Experts of a small language model.
Size: width 192, vocabulary 8192, 13M parameters.
Experts: 32 experts in each of 12 layers, 6 picks a token.
Training: 357M tokens, 5452 steps.
Below are experts of layer 3 (counted from 0) of a mixture-of-experts language model. Rows are named router (the router's row for the expert), gate (a neuron's input weights, with its number), up (a neuron's input weights, with its number), down (a neuron's output weights, with its number) and show model dimensions 96-143. Each number is 128 + 32 x the weight over its row's rms, rounded and kept within 0 to 255. Numbers have three digits each.
Before each expert's rows: "mostly gets" lists some tokens that are sent to it at least half of the time; "comes before" lists some tokens at least twice as common just after its tokens as in all text. This comes from a sample of Wikipedia text that the model never trained on. Tokens count by the router's weight.

# expert 23
mostly gets: " to", " that", " with", " from", " also", " which"
comes before: " the", " to", " a", " in", " by", " his"
router:114144091109130184110081132074200153171113074168119109100151142144123093110133207132093123148083098133142111165152166201145174149145133147158108
gate0:151132105104090142151131102054082137146067136169126116097138098134127111129140175164086162125132127076173102156138132107088208124135128127157119
up0:137079102162106118172161112138122158111166164145113119152093116117126188172078169112105084176165156115107109064098075112137099103121154097144166
down0:136082205066108123119111149155117126130119139179105106093173096122106110125149100179102120073155147148128074118103154159086068177152123110195154
gate1:167146167110120177125136078094147150141071125060187150129147081096133076151080158135111122139139090144141144182137105123155156116117168149218152
up1:130121111133158128118083086161111089203122102132137105156125123130140109153072158157153090112111100144167173155151119168152135146094067051171163
down1:094137122165152098132132118101102092132116107111094156144157148131140166176171063183134103145150129128155135101212153189123094166100115134127088
gate2:073105105099120122106107108089124151087039134125111120091153120168170160097155160151132112090176121088106147126128143162147130132093167137093143
up2:157128133099126107136105101143060080103118107097078129141102097082137156116139174154126098130155093177116180128115155152138130132091097167163056
down2:151090123165139118124168145138059173130149159066131122097087142093163179157167120128147167089096218158141132139096072031109144102122108073159125
gate3:167142139120122092124134120109116119104152129149180154170146159142129083092134165166143068108102177165126146124137191150135187141124155139120119
up3:053134089108125110119166149085064098153115116125094108145124143117138145121141086122155156082111100101092103142136158118136191138113122116158158
down3:087090140145170097156165119169123171136091146147122161141105109074158140183099118103114182153125115147118093153082087087119118108133123100128062
gate4:163087093139111162149132083178118143125108180167130177176116120136111101139182123094205143149163111168073094073069044134127125109175123167147177
up4:178080167134119133166144127081078129156136114138177189161123118166162084134194150140118138069143179137075145156149087134094135120172116160129178
down4:193126134168093103105133158106104147078118125151138138127105102160099170071136153071156171051118112137181146132129082149150138131120158122141113
gate5:128081128138072105180170112172142136142068097220161116148143117139103134190164173127104158109119129113132130141164120099100099108107138072066142
up5:138153108157125150128152041111152120145066092073148096102143175109211179133127105084198093101079148110043137143133062138094134122080078138141125
down5:129125095072105171118111112104184131119178089101085134100127133107118174057100106143099142099101093163112068081104121175150156132109099159129118
gate6:125211109137102137068058136111141131151078154160146159142128085125101070122116092145184118116102154150175142146127129118097111211180207165137097
up6:089127139095140121133144107110130164121133135086102149136112123170169101103123122149115238110127168120162105106132120083170114141132093127126132
down6:121130138187141128156075131077127140142074105166157136110137117096154185190105059155136142168121121094153125219092147151060152140182166117084115
gate7:110198118040078141124066114153127132102125139173084109126125158098112155145127140094091097106103092140155074183118146119113158146091118146147090
up7:111144159141162166151127075134164147197132042089163159111067081101131131141102091083090097089144104180091116157118067160138129108152112110105106
down7:123101170157130133148111102115152156110130094091106075154157123078085106120161083109145121148125099049096155136152161200110115176124102135059132
gate8:101093089135136118129103129115133140100133087116117169184117132126155120135157201149133159136107077140124085093174112156071137137171117178174095
up8:096120101144086159168156126133090120068065165082128159112041149102132155057176068142210107140104185096102106133131106086126148149166122095099148
down8:161155171144132136139102139088097147128124150134161126136168175163173168176111137149157161100149140152201111146122154113125134115120090148146158
gate9:112100086101078125111171107100130114096107090138118143177190170128162128063126127127122154061090193158113160172090133091199133067176098176133106
up9:110162133161101135139114133175115188147098126138162164156049136143103118157093157136147157150120083100168092139147188137132074151070193117120156
down9:119130152108100135170114139110127126127118154120148093125129161082109140162124134101140049130117098143053103158111121157094080200113148147097122
gate10:133116100103147164161136144104137108189065116134176169145118095143143102126131107184097120121096126206090137181162163098139172076115132106083157
up10:087109127109088152127107178106094152164084081163111134104128135116094147150103154137126102147113125111131103134171085114141095110124046102106132
down10:129171188163126116099150109129143108132100182136133163129129128154100115096150124106097167158105155151144193105080134178116131094164155131084133
gate11:095159119121151136147094115079078164115107150138167131103115135066102116100062071090058072114102185101100164152139022169103136087121051109114142
up11:133121122083057145137125175103155119139134084114133120136102134164139143085187156075155102066127114084110171138139094123110110085157118137053130
down11:126121089095109102101134135079144107105082063122134127141146134109135133101221149099140151077162101111095117166125175188105117127139159121113148
gate12:124097169137127106118160106116130116119116100103133105101127140131112131143120143130170105190106127172195063141095121145163141119110089120178143
up12:107114096122161133121142108128139161106130152080109098147141069112159154153217110113112119150132068134134158180154120113115145087102055163150123
down12:117097174087112150136119102134128161138180161117098093147103070132091159200192110146138177181146102152121152092160118112154152107098089144153165
gate13:155104131110110124146172147107089149130039108136204146163084119086086125067143153154116149113170146084127191113112114108081064154141124090072187
up13:128099114159114142079143177081148138079078149148206133108133123176164116097102115121141156096130118167155148139210140128102169143074138103082160
down13:076137152105188125150153100131199117138142078144104141107132121086110132168158178106071074117073131091101120098090135120137170197118114114119097
gate14:137180132127084147146132141175115125087111136122139086127123162123139121150173159081131099112110126146141128155123124179169154110095078115081131
up14:096112132117073109108140082162129128161080129098071152143162113108117090112123073123143099110128180192130087137128165092153161086195105109118130
down14:127165113198117133080139132125139165097163113128133132162160066123111155110099126130136079202117138136068094127147090061098148152123143089102139
gate15:144151172104141167103107142146143118161104068198179083097156170099111149078111122106124076159100125131113158143069098119116114098118165161141121
up15:118155081104139120121124147113142125150069074094172093132103161162134143116111111125125132152119118144137088086158157128126129142112160114156125
down15:169163090092101149147130185159147134085138121181091131123185094117091130185160119111146097118095129170181153071091129111120125137093021123081069
gate16:097070132194092152141194135092136093098135148137124089119087145073085129112120157078177088123110092065107101117128172151089080112114167126126098
up16:159091140126161157099165092125100145136132157099114132136121125175110111179097128089116145102125125131106113076147122123175101057113143140181097
down16:126077059105116096139191134109124100109133151114105138162131160069107180072145175082124101101142111078111145088139118076101118110083161176075110
gate17:099110136136130175005149114090166145159081125082088113120106193120091092133110157106065128166176127111126165127165144124110142169136109153134152
up17:152123113139146143099165119171144094155124118135159110124125161103172124099097115095117160152052149143103145119125141077143111187126133102076163
down17:124107107132130083187093132071129128087102110135172148126106116172109160156128109142115116079085158111130111108097091144074149058136134099151114
gate18:093161146087092128120131098153130137185088054138173093048145154176119146112088132126114149130160106140164105108097102125092137135185140116087142
up18:123079110107166108103118149138138117132150109066155135098141079146129201111090148141104136109156170176160146136132124064093148127119108107145158
down18:049166076132070167176096134097132124147093093147110149107150146104183130106072152077072191126120155110123118109104142119084172126135163135146116
gate19:147088110095189098097096102096152145144107113146088067103126113138181099067109150152111179085194117189147150166166084121146132063117096156121188
up19:156076094122112159048097139107118150127087125180146100107138133131172099163197116196149171085119134147084196138128102103109117085092087148161137
down19:172136046175150112122105179102109204136162174153077145129072141112144153116168148141161110138149149155108160112092182113129105115131085126141173
gate20:109139143123159133118130134122151182155126143164126158166059135158152152149119084143123142209121106125076116144114121128047075094096116122151161
up20:106122099172108145092122094082111142100080161113131072117085146108145131145110125115163169070056121140092088086067129147072124121107131140178152
down20:128093127114130079096109117078121167132138148136160163100174109164116075106093127137029071129097173140140099116220133146120108119136125179146131
gate21:079156085126096108172122112174086126118096161145133127120156135123135114081137131133120138106125097149083115156137108077128115165061158150157107
up21:071152130123142145086116148166172041129144058083132131170130100145165143111080100143068139183144099062110106100135130124089166110129132174102089
down21:095116152177108128116172143174209224130125173119097180140179200168158117161149139127116102135128146166125099111127124116110143136081149149123161
gate22:044148130150123119154121102089111130153093070135129101095156156109148127085067132181097070139089072140123072143140138116137194142075186075094107
up22:100126075100086113109093168142141107139136150129071135189141143114163123152123122164142148086114144148143127166092102150103172136171124070114075
down22:184092159095122135127087126179126098088161159160181156162126132131112166108113125121127126116133112122133175101114091145135058092162138194158163
gate23:090156115172073170173130216155172120158141155147116101163077168149123083119135221138121154075102168089143128105112137108160118097076156098170136
up23:122135144064093109121175110141092100124150106187109085086134145044166149189135185120125171114076135158140112116102148093128109065139105152142097
down23:095150130183166070152139122118162142142074141162126171182131099189138158118161126164139108148105122132115102104161122157157098108075188085082177
gate24:115131084098100098169145113151172073124089107105106134150125174173113160095159134101127142128127099119141126182126094141106132153076118088098149
up24:120181123139153171141217081077107125110131092187168132102166072159142124148130130135138102149092084160119135082166110111100119155094159167199137
down24:149174114111044149114118122088086173069120133086126090107151105078187104113082152119130130102130122146093143133132163114108115103178138140201151
gate25:145136132119100105148126138164190105108108127110151162168138086142155126098109123098116083131057071178111092139074131072125209112161178118175130
up25:133100152135196116128101067105100145139087115104138126164178145113059149108100115117098081120144151184207140080130121174151122108083189108055099
down25:100136089115171227121139139090150104123099119097146105129063144173120119138093146154136168115092141119085199185107101080140127145112092174163140
gate26:132073138176129162116115139144122132118119107158091123108116125154107092168101084122138153122139161151151158187182176181145136120105125119171098
up26:085063176109070188093149172133112179173078134117155186158090147185145143141116134148135198110128122111059132148116154150170130142072143150140162
down26:136149106040146161145169112184175072164127110120108185131160135092140092154063138099143074209165119125108098114141142104143162120119125129102078
gate27:172116190126097097126157127123148133122164152142144156111185145113138160152170115110161114121118129131074107160106100148153121118144148190143134
up27:168127139153096120109138142126205084126177064131144081150111102101151099128129122088139112085105103102142098148161106155125151181142100154187108
down27:150154136161123134120138143068121146121158125121027182131165120078133154135143109102111123160144174109153186120057131150132170136122110084116135

# expert 17
mostly gets: "|", "=", "The", " The", " (", "†"
comes before: " ", "0", "9", " •", " Born", " List"
router:111153139140137191102157158167083181127127201123087108130144128102179123109129154162052108111096174099094162097187104079144127120093124182086128
gate0:109160105098181192154128176157053135114152116154115123087156130123133152083118165115144173122122124081152128110139146145067162122083154158136156
up0:151097136112115120119172115141182181114128114163103166137188100137130145103132139097116150164126117079157090103141182120156120113154100157090112
down0:129191167124114154108097147220094135166132127170126190102128144088126090080140166075117074121081146088146088091137094141158113115138120153137155
gate1:034137105135126126048122139137120165127098127158124075160116117078117106137149141100107135107098096134115117176125125110126124132115164111090107
up1:141138115132156154146052133100129140170071122107120149100108106162137115097134107149110115146100146132144125189163120121121119130145142167128078
down1:079107138184095122133163136123114160137120120089125108121127187132113167079141179150063171116107172197117137129143071108168123144085129122095056
gate2:133133083059095140146154133115173183153145147157122079114168133142196147165146162149120145123168124101082112135101079124081099109139133111133096
up2:094135163157093149140078113071139108094117167082094098080134195056115102144107133202137109097133144111175119179148073113159078141099104093161104
down2:140149190115119134109104132125142131134163125124138090099127109139133099165085072169094096085129125128138111107146146190128078167114126054163122
gate3:167095099177124139074139089104115142133078083130144118102093174160144101115160118127223094168110094087077133115223153153115112085078079114113079
up3:096161162134169148169061166092141080157166099144139146110119187076125109160102153073136093120202148179130111147111147145090142088127118093196106
down3:084126125150130162148073106057128133119158101118132111146153119106117080126093064133159179159134148154108113073049151120063102190143075157136105
gate4:153155151156174164156103132137133077173129206106143141120112160138178138146189137113096129111087187097186170125164135128169103196100121100124163
up4:135153157094123111149128114060060135184133161130122169118141211149136133129154130138092112177158124179154141133130177133126124176085121124135112
down4:080142103124135099125134136191135174159115127061126081151138115114113133103153114077093136146163154119155105123142125118188077140184082097154111
gate5:122099113157155203137139120208108183166119132145090116150092126107146118100085161091106140154120140129124127206105097110148126094143145111101099
up5:091122068147213164214122117063115173080140086121156168065126149144111110090152161101130125115176180156167091060123155090107126103135145147152082
down5:139120119141162113136117144089150108094111088161026103152101179119129099122119119130152127078151151106176090089188080099113101129155118141113183
gate6:148153136151132132136097139083070127116069121116086107165124155110188129129157150157129152072089149073184115112121088119175109101085127146105127
up6:143098199105136109122095147062171078073099153170111142098109179117081150151125095118189167110143165110170200080177129082074126109111150158119128
down6:187140112155096158132068157086084143131144175100119124131168107156100172099138130169092068063118142145138116158160126119052092151232113143142137
gate7:137155169087162109116110113132176155145121106114046145108128141088092144112107097150157151064096128180183140139201162104081106094108122183124133
up7:118175159149141171059117125160184107137077023119108165114163156088157128138105190129181101137117141173118161208082124097100118136125158140140117
down7:128125099177116128147171147056169132149093115178119135170154105143092096135148143123165115119213120120105149122073113133174164114094091097115114
gate8:143062148114117115067092171146124107150121169106111044102138114134125115178119143128100110124147100173114132132106155087129173092088168123087168
up8:139088102160142164183141125125138132153163118112169183128199116112138092153110104172137115126166165133095104085116154035108091129137143103135162
down8:092073132102115186130130162155199129107218123115122154112160109118138157067078086186112132124131136122114128105108109132119109165137147147161086
gate9:149097142159138138133160207124124099146119201159146163153109074094176147070151167127114130118099117109193203112123084083159155089076165133115153
up9:134163078133139131095142145128142138119185069074106144083159052150119097072116159150097131142103130107122144110140132151099163082101150096152065
down9:180168132189065190112124134124133166114159121079097131121141119139110098127172109121116127087136157135122112090141095140126103171125131114125081
gate10:119146085106068111068113131155148080153089134115100183135108112090173094153153157186124133138160141126136115202117116163123133076178145086091122
up10:127108125175132113146153122063171087111171062170123109089140107121151130127124082102138092135143132103146141140094120138125093079117126055060143
down10:140157151166097143155174142151078101123173142107152146075098149111098153207125094139154154118168121127112176185105127103140131144134087096102193
gate11:114090112111199143098078087110100149095115101145083115131106116119143188082100090164124110131132191120117157120130118129104184123125185180128123
up11:148127157164104107087101097110122143152123140153140169227157118093125113134089082169178141120189123088127146128104105073154133119136161095091186
down11:139129145087149150109118141170126161109086136063102119140194144137147120110115152170133188123168175141180098104099180157090153132104090122195092
gate12:156105133101137113086097126177124138193060195132193097189065129113166167106053116084088103123151118134086114094111110122151106130084127152149148
up12:091136117112100126088188080113168103146165110106118156178095170164137125108106136124153120123130104124118180107147157146126194169112157119135122
down12:098097150140091093087128079148140109172143072150111125091115109080143169172057140076080133146123168115198144095131089128180064190124145106093122
gate13:107120163089182108105083154199117095117132122118140148126113121127203112141091108154167108132133129094119109152114132136071220143155096091118144
up13:118123067063102127157093101150112134187096164129112115095099110128141181081110109186095133137084095113150130110169164078139115137144143151113150
down13:127090164120064109150122147108152182118123107153157165082107094122113130120151102137117116082136124156118105133137180129161059115180173180074115
gate14:129107159090084093097139168130131067182133087091120151118122141158139111114171138139180137162093095112106105101126106190123147147167099180142123
up14:080169106141144127127126126147097146172176124192093112122122141146167094163090143105145167146065078144133106105190114144105146111144170111103124
down14:131110105133155097156137136124151142124044136173144122098146134170135135137131116152124044134133131114059130091109208129103153130132169181170167
gate15:045136129094120156180141119111083175137110106093049120172137147090096077079130139165088116115171155183138131105148158141084146092146220104214165
up15:139097140113143175148131148087061151106162047127093078122150144150130141147085196146142118095066179086158126123127129144119105139058122074102089
down15:120077142122170128202114201165088098106155124136119068171091085110133139095102195187202134083122127070176155135129116165185153093137184108146143
gate16:095136171185070125106142080142110161129093122143121204109084102160173139118149129125132127108118114136093174111128146161128174142089150096128071
up16:018124076157133131150135127170118138144121183170155128128134144164220105155156102183133166122159078141103166168162142111129133121117143143118148
down16:039151071140125109110178106178089226138105155109073190116159178166098158132138111165122128122160156181178136188171140149103113142091096156167166
gate17:147126100183112161079090167157158104164079131142099121114121098096093157169124185166131090135096136155127147132149142151119104089154162133100127
up17:155180140099136110178157152123158098099130097134103144148110135140152134114144123152185144116142061110143074114113106117146156050130176148181109
down17:086169095168142135133096124145041116073105115051116116148091167177097124177141168126130121145134109112093181132079101124105164128052164153083103
gate18:152117146095138130098158204045160093114154129110081109133124092067106100125125147144054129171112135127155124133189105099123113153051088136096135
up18:149140101179134094099184138122119099158095080149163129136167099181103139106096149146149164137146126098126130100134146113125131120144108099118121
down18:154158137148068090127118100120123115111134143096141160140113146132176114110110137166145128096082133145115126099173194153126112130129122149131146
gate19:119123129123103178066137198231127157129102132093088080119118107111151146119119111167115189151151150108137133114149134108146128123145096120147165
up19:147163144094122102122141170107158189187138135082144183124122102124114093178195135124148158162108154019137085074101143124149088136191153127182129
down19:023143146094094165133105073182075129102105102117085102141114097164108125189137140144117099080163153086090134138143084130107140103140146063143072
gate20:128127129137099191074127115148179129100196116130077103166118141081141138083103113173103138105164119180158116130125171105135136194096140201130111
up20:086199121123135065166063144142111124189104147183150091139145109121121088144089126116102159184132157144186172169144162148138106072137206107125083
down20:154117113159124068168128159102101108133105173075136161186107059134120143169123169080141113140049136070110138141105151098150103115204148132162126
gate21:095141093098118120129159134141146192085069127103132129118131152125119135063111153186104134105111104194144150160094158108119162163169102170075150
up21:115140136076114153147167129162113074098123157158125133126129128138103183155142109118177149127103142101061089111060168143103152108077153127096111
down21:098155113119130139139150129121032165165124181180137112135116175149181137105118108156080142154148092110140169145191087110074091051168125099119086
gate22:110114183093171143093159107097170142152063154178163121059107146137131117074093166071141147140159161144134134059160145114156146105127173099122098
up22:107145198123140160126151178103147105155073139099114054078100083091069114118107128102151088120153152054074092128148110111116166127091111161149110
down22:089176154077192138069146073103137169141072079151128093125139139138129107114104137117132124136144091118134119113107188081166128169092084124191138
gate23:118170134162041103119095120156130159092067118115117144156125135113161140143159156160097067118090184142097109099177153114107073127106185168185107
up23:161164111122137143104125122131158078133084128091107106137068153097135117151112101131103099074111144113163107160143147085137084151103133114103156
down23:044108139146142141133111100101128136107108144203198161103152126108137115120101131184067166174095157155122178104164149091043085145176150176149105
gate24:123074080176126147163164098175121187189110105133156090166167147029164096142148104122079088137112120138135080156131159117153116047111130135103105
up24:077115110152177115133114116124089116159112154081141147102145111118094135076136048158159183142153130103125146175096090139167069168083080079143131
down24:170139149118185112091092135088119057150090155126142100107124161158142163148174132161134126165135083087125187086083094089131135102100111129158151
gate25:176163101131117040049159136157126115127139065138172116091087161144166180140174156117128123136094153148069192137111106126132142152127169164140171
up25:130133149124148136135146087108104146094110133162080194149123156115120167103106174108128158125173101113140092140140127119110115160174065126094137
down25:152111070155112070117172172151126082063165163123112171135096196155120097129134106115110151083180139076092134084112110131168155164109128133085113
gate26:107092157084131132115121122084139126143095153141130107152150076121089116154167135157181119142142133119131140119172145091170134143149127171034144
up26:119080133130154101103216089172091099171123154091102083128135196118096117127116134090172114141072112172134167096119061176172058137159204113087123
down26:176177133112054152107199115150160125114134133139079102103121153030138146090056072117149134113085164140173129167154117093065094130153066136140140
gate27:085108133157119195173092106099143167151086132100099139109112155061086106092130091115104100150137110090131126135073114127080086096160158146055116
up27:109140158125151150137145060119143119091135073104161129154131150106118183151109221164076104105070130087092126115145124167121083115159179173083210
down27:161146122147088115125121144134120040110125107130129117123102135121146112183127140175174114172111121166144121105130159186134133141186159171092153

# expert 30
mostly gets: ".", ",", " and", ")", "),", ")."
comes before: "\n", " The", " He", " In", " It", " This"
router:126093134076161180088174201111131144137164074164121111122160097094129101092082107159162138175103133118133082095156116105159153161088177113140141
gate0:134139102082184141089163143115110126135140147141101106094147148155121163129094093139086167100139126125173067169145129068152068070171082143123139
up0:123156099114184153121133113145173141125107173151142081127068133189156113188129095138144118151110086098117081100163125148139119127086130163154111
down0:116119092144141133191115135156169103102150093150145169177167156095101112110164151140116061141120089164136178072081225144114099159060212100093113
gate1:115108140146139174080129118101111142169164125106107185136119137144139122104122143140106143087123173132089114180082063128153118157102120114170121
up1:165130142159173174159086148170080067146104146129070135081108125136111149125106131100114115132084102135096153121172118091126187182134143126073137
down1:157110140105107065126170076069194139130188113151192055191149148131157114176118179135163175088117159113136157151077117137142043075113104138152102
gate2:126185107159150149134162176121132090125157149138127171133154115161128156153087126073144141098098133106161175097109079116078065154108076078150080
up2:130130132117144152095104137103121096166141157143094135078103059164173141076147153166145169149082156113095124038079105151084115107113158126094043
down2:161122116073159165146110089118170082131150147161081093075195110187115097125132142198124080105106123119051117138115132149155161144142142157080119
gate3:143172143114167083065085143165137127116153142136123106159157148153152081073119128166136174082153028209118152139147126163119075132126110128170171
up3:175121131120146115142108071042080107102125152111115092121188118126125110101146112114111169078171142092107132144161162168128085072131159173102085
down3:131087127104100146175164112138153156163113133158100133134044095126134099154117155069134115173128150104115101110145089077125179171096179126116120
gate4:130129172102086104168119094103176176108128101159178102168170120114133130164161131120120091116118156175165104115091123095122133141167178156152112
up4:145104094147104181079118116071105138177154078119102082080102134138098156168098143158146172103155142142033107127103114107182089119135172040216139
down4:139083118102100107137122062153114134130076080089192119114095144150117170125134138118135194126151125108114094086101112178100170068084086157087067
gate5:094142077099136108126192118102092119091065108111144135111154123133203125139088182168107115139120122108100107126164089116136101107140106090133077
up5:126105085136083070108182135124073141180139118106087120165162152173171123093122127145093160143137145141117105141147107159141159121138115164119130
down5:196117250190116144105100087190110132096130107117118138126139137145125159153170091144147117124174137115078141085157171162109161148072085098108143
gate6:115014131124130126133078067092143147113110074122140140127181094112145100149137131149076108110099141129121134116130097086121159104099152092159094
up6:131149160165172127147155170147174173081186181118121163172083161096083125062127118104132094212151110135160184107105116164113111139111071116136140
down6:061086140153113178129083097102114149085103139083092100156141115224137069159090156103134164164127141111133160133105058134110159132136149068164121
gate7:211099170110127124150113096174084142165118066113098138129118137117135139075121111129124087095127114115130164093143148129092183159148071146111127
up7:174112139123103158171095078113110117130104099146114101119152088093132125122139143131127074097107095160112094085136127141136117078109097142116179
down7:159126115134142104100170139163134090159197125085109112081109112160114120158154102172127113059075131178089107099146104128180123121130078113056149
gate8:142099132076161154122089098132153101117174223202173147133148120138171125160135110121144195124167118121088144108171182174211123158182090154111139
up8:053134115159143062068157156103141112092102103083130077151081103136115100164164129095177140132081117123097093129105146075101095143145154072103127
down8:126170158131117110130087100158151137091125157113118123128102171090134132107183152176118160145119136163142162073126171152142146103119142138121175
gate9:123166156100105158142110104175141124152105091137144141126109161125172236192156107111127125146108150173111164125185100095138123187145152090120082
up9:111114059113165113125149211125089161079104074110147170101157165126092167124155146157103087174142108150161201094131063114105093162122127142101177
down9:116139142129152070146129132114136168185143166155137138160134134102093171117115118162171140042089104158155171147093092181108165125173148129140124
gate10:120139159148096136165200155100116041143178068075124151133098109134107125119123178126188126181156095090135124116142121077107124134060085141087081
up10:148125214088056125121168174081126163165147160179116185104138169100098139096112137102124133149079097120171131128147102062088130171128098124103179
down10:124102135118186132176115145132130137078123070147154101153164159133053088160190157124101086112184124167109155079127144131162148119115157109103076
gate11:071130150142148124140173124142066181120130118102089079104115137072103091110093149143151126127112144088109139167089134091120160164159114080118104
up11:095095149103167153135120083166097155163114137122123076140193163148085146139125104158158088115131141078098131140150105091108186091142085068117066
down11:137147078120124129143124194139128076039142109166125168123082139159147078176105098083113195157089160113109132124174146166193096170143119072134175
gate12:112127151072166201159133129103139159096164093125116166109069117130123117132180108107070126165152096086092151132120109155123166105128112114151094
up12:154185146113142125180134137100099171142177134150124178091169116155135124144142099136124185117127133166070180195130111169114196102122131155126102
down12:136157105153117144165103115088080173124114138132205153044168083147126032131139195096101105118155120108079111163168111131155109138115095103125155
gate13:094102159093145104159172117095139108150148210128135064125088159123125084126079183155146129115108149143139126131193118140160108166069074112136174
up13:100112152116121067152111102105076083138148122083090093114159116127120106146129178178091113183078082175177178146096134162141099159172131133104151
down13:145130111159111162156170175156189096071124091124148142129120127097155116093106106085095112106155108189106062106131121141120131150108133138176151
gate14:051125113166143098107110123113108176184100132169125104133125141111134136160199172138195118110145130109081108087177104128138132140156133100068141
up14:116187148128075107171133160147106126104107190182161124141142100121143069119116156086092144118118159119138147128110120203097153156092124104146086
down14:105158132124117164101196145124142101089142142120122094125123120151110134066148129135141174166123153149091109087159190066130108129128153097133152
gate15:188110189108052180117098090107097156150117130116131134159106123071111142142161058143182110131130102119123119143121119123065150107119060105099138
up15:057043166166120124136145139109152163141136064182133157190090164200117094157103180122171123115064160103157128136108130102132157160138105115121133
down15:171172127161139134070101120136081141127093148115162099058134089152119184108081127163117135194105133131106127133145102101166149106154091112124148
gate16:130068113107112133157160116183106148073111162092153120127081083120139169103155208074117162153151142123136159121111106129166147053098158122091120
up16:129052131124133168117146146119144149143129167175144119150065126153112139114139115095113158130172167122200124146131058145117132142097170163137186
down16:139104184123142099075182112107119101097127120140160154180124105143114116133127186080161072109086116123071183160129127098113121107111115104126081
gate17:082095136181137116141104081164196096140147177169137126128073059176133157120093153142208066156154084133147129138126096142110166069122084182131164
up17:114124177064095143074065174187141177143100123125175112131124105136094123132148154092110119110125144168125108129123162156156154177101150075127120
down17:139152126106153136087096137113037158131148100047132158130179161083151110124194159075070133104140105154096129108191133141090120144155129124142117
gate18:105203090115115115080147182109108145162137173113214103111151122160159101096108148054158102154083163117105137144164177139042185118124102134139139
up18:085129150128207128136055190108130103093133089152099095160106134169129097189136131092060197149131177142125154091101123051143169125138156147152135
down18:128117107098136146153138124094127155138107136121170125096131114127168077083147185066136082167095137091150188158117121156058149072099149142130118
gate19:121153102134160103161113085074109146222148147153139128128133116180168110132097088140161145052141160128099131167169143130146066114066130074111152
up19:168129111162112143092120154040164170119176099142119127162152140121153158079161132129144122117100126166129127103086140128142142096061120183111137
down19:163162118165113127130152110114090136150123097162088138136120153115117124125139116081063141181093082124156069132121106066136169106127129141105085
gate20:169139084116112119092081163169105143073163169151108096119129107124132104121136119162160151132133138088133163101128122118102135147118147117111059
up20:148152085148073128111139195113092170062158070130134128132141110177119172176140131125059100159088149149104193063087075183133186195104132092117107
down20:131100153051139114141088156129115150154119155087146112090146196108137120101133141133154072102076120166149108196186153104080130078160122145141144
gate21:139152147121136155116127130236140105128179058102136129116078166115094118125086127172186115104153081175168142148124114102142101134119165150095150
up21:129176133179150214130050126117129116109192129142124187156148125155109096110118101142120115116101106041129125095071071139184084120110135156164146
down21:132156146152109106159113128083066124128115114119128149099114118141136140120112128123099150133065114167198114135144156132125142138178085147165149
gate22:140129069078128139124151133099168135146158095155140148097120121124201161100122088134141143169106185108153115107043174118155144153124106108201143
up22:129167104085104174129141159155140096154210156117164136103137131173132114107068162128110088126186090166120152137184147083108090109113126114121149
down22:110150150135157179097110151096146165092098121065090096187106144170166119142168083191148083168085148168179090094113202166081180177123187153098144
gate23:123118062132148057130175148114130094063118045129149074135179108128119086104151132166181154163131152115141134172110108110082144149074168093143141
up23:184085165143147146173135127125102065074158125121182168144151129120114093141178236104125138085119132138154164148133106126120152104153131140156142
down23:065111168119176115161110120100071145072128137084128157149140165148102148125166140089161144129154168135061148172144114091088108172075178108186086
gate24:131074145112191124159163188138112125124150130086146170117164084066177125139140117107140132104133116101158148158109096165086125155147144124129144
up24:147199110118130136107043120075131112149139142146073135116089144123085153101113106155090096191103104164109139113151105103110142151113041120116127
down24:111101172109091164140135134117104160115069149141085071115088140142170161105103116150170137161167160117136174166104063109098154118096081121148140
gate25:145089091088194096159120154113102108100160122130154119159104135137165071155111134148154192095095190165139155158083066135156097110097147161115161
up25:088124116137159109144116167113045142131195109099124193139094110169100081130140130143104162144088180138138077180083188114109175103087142165107114
down25:153119091140123130130120160166090166128110156104129182116165141167124201073135108182109090176183116123082127099138196119129189146111166139125118
gate26:091125170198090148174123152115205122158163207144141180152085094120143075114115117094081152156110095093113087125133089111134113191114088166148101
up26:134110192120163160100127182132099146193176138106083138138143137109149110112123129109090105103062052155169123119181174154163151070102112132102162
down26:139057154100129077110134132100150090113131084142138093147168161115092119130117140146213078094157133103166085193152097147120135086130122150079178
gate27:088073118111137140108102137134101125095113163134072155123101106139084103137111147134081151081136075155078199120133140178102147100126160101146190
up27:109113125122157031113065113106073144151139112163189113145144112161148090175080118120142172161185148149128128155126106119156151094155150154138120
down27:087124149172162162164149111178133089073103144145131110227109120143114144145147141088133131109201127128086145099127159186100098114080140084182144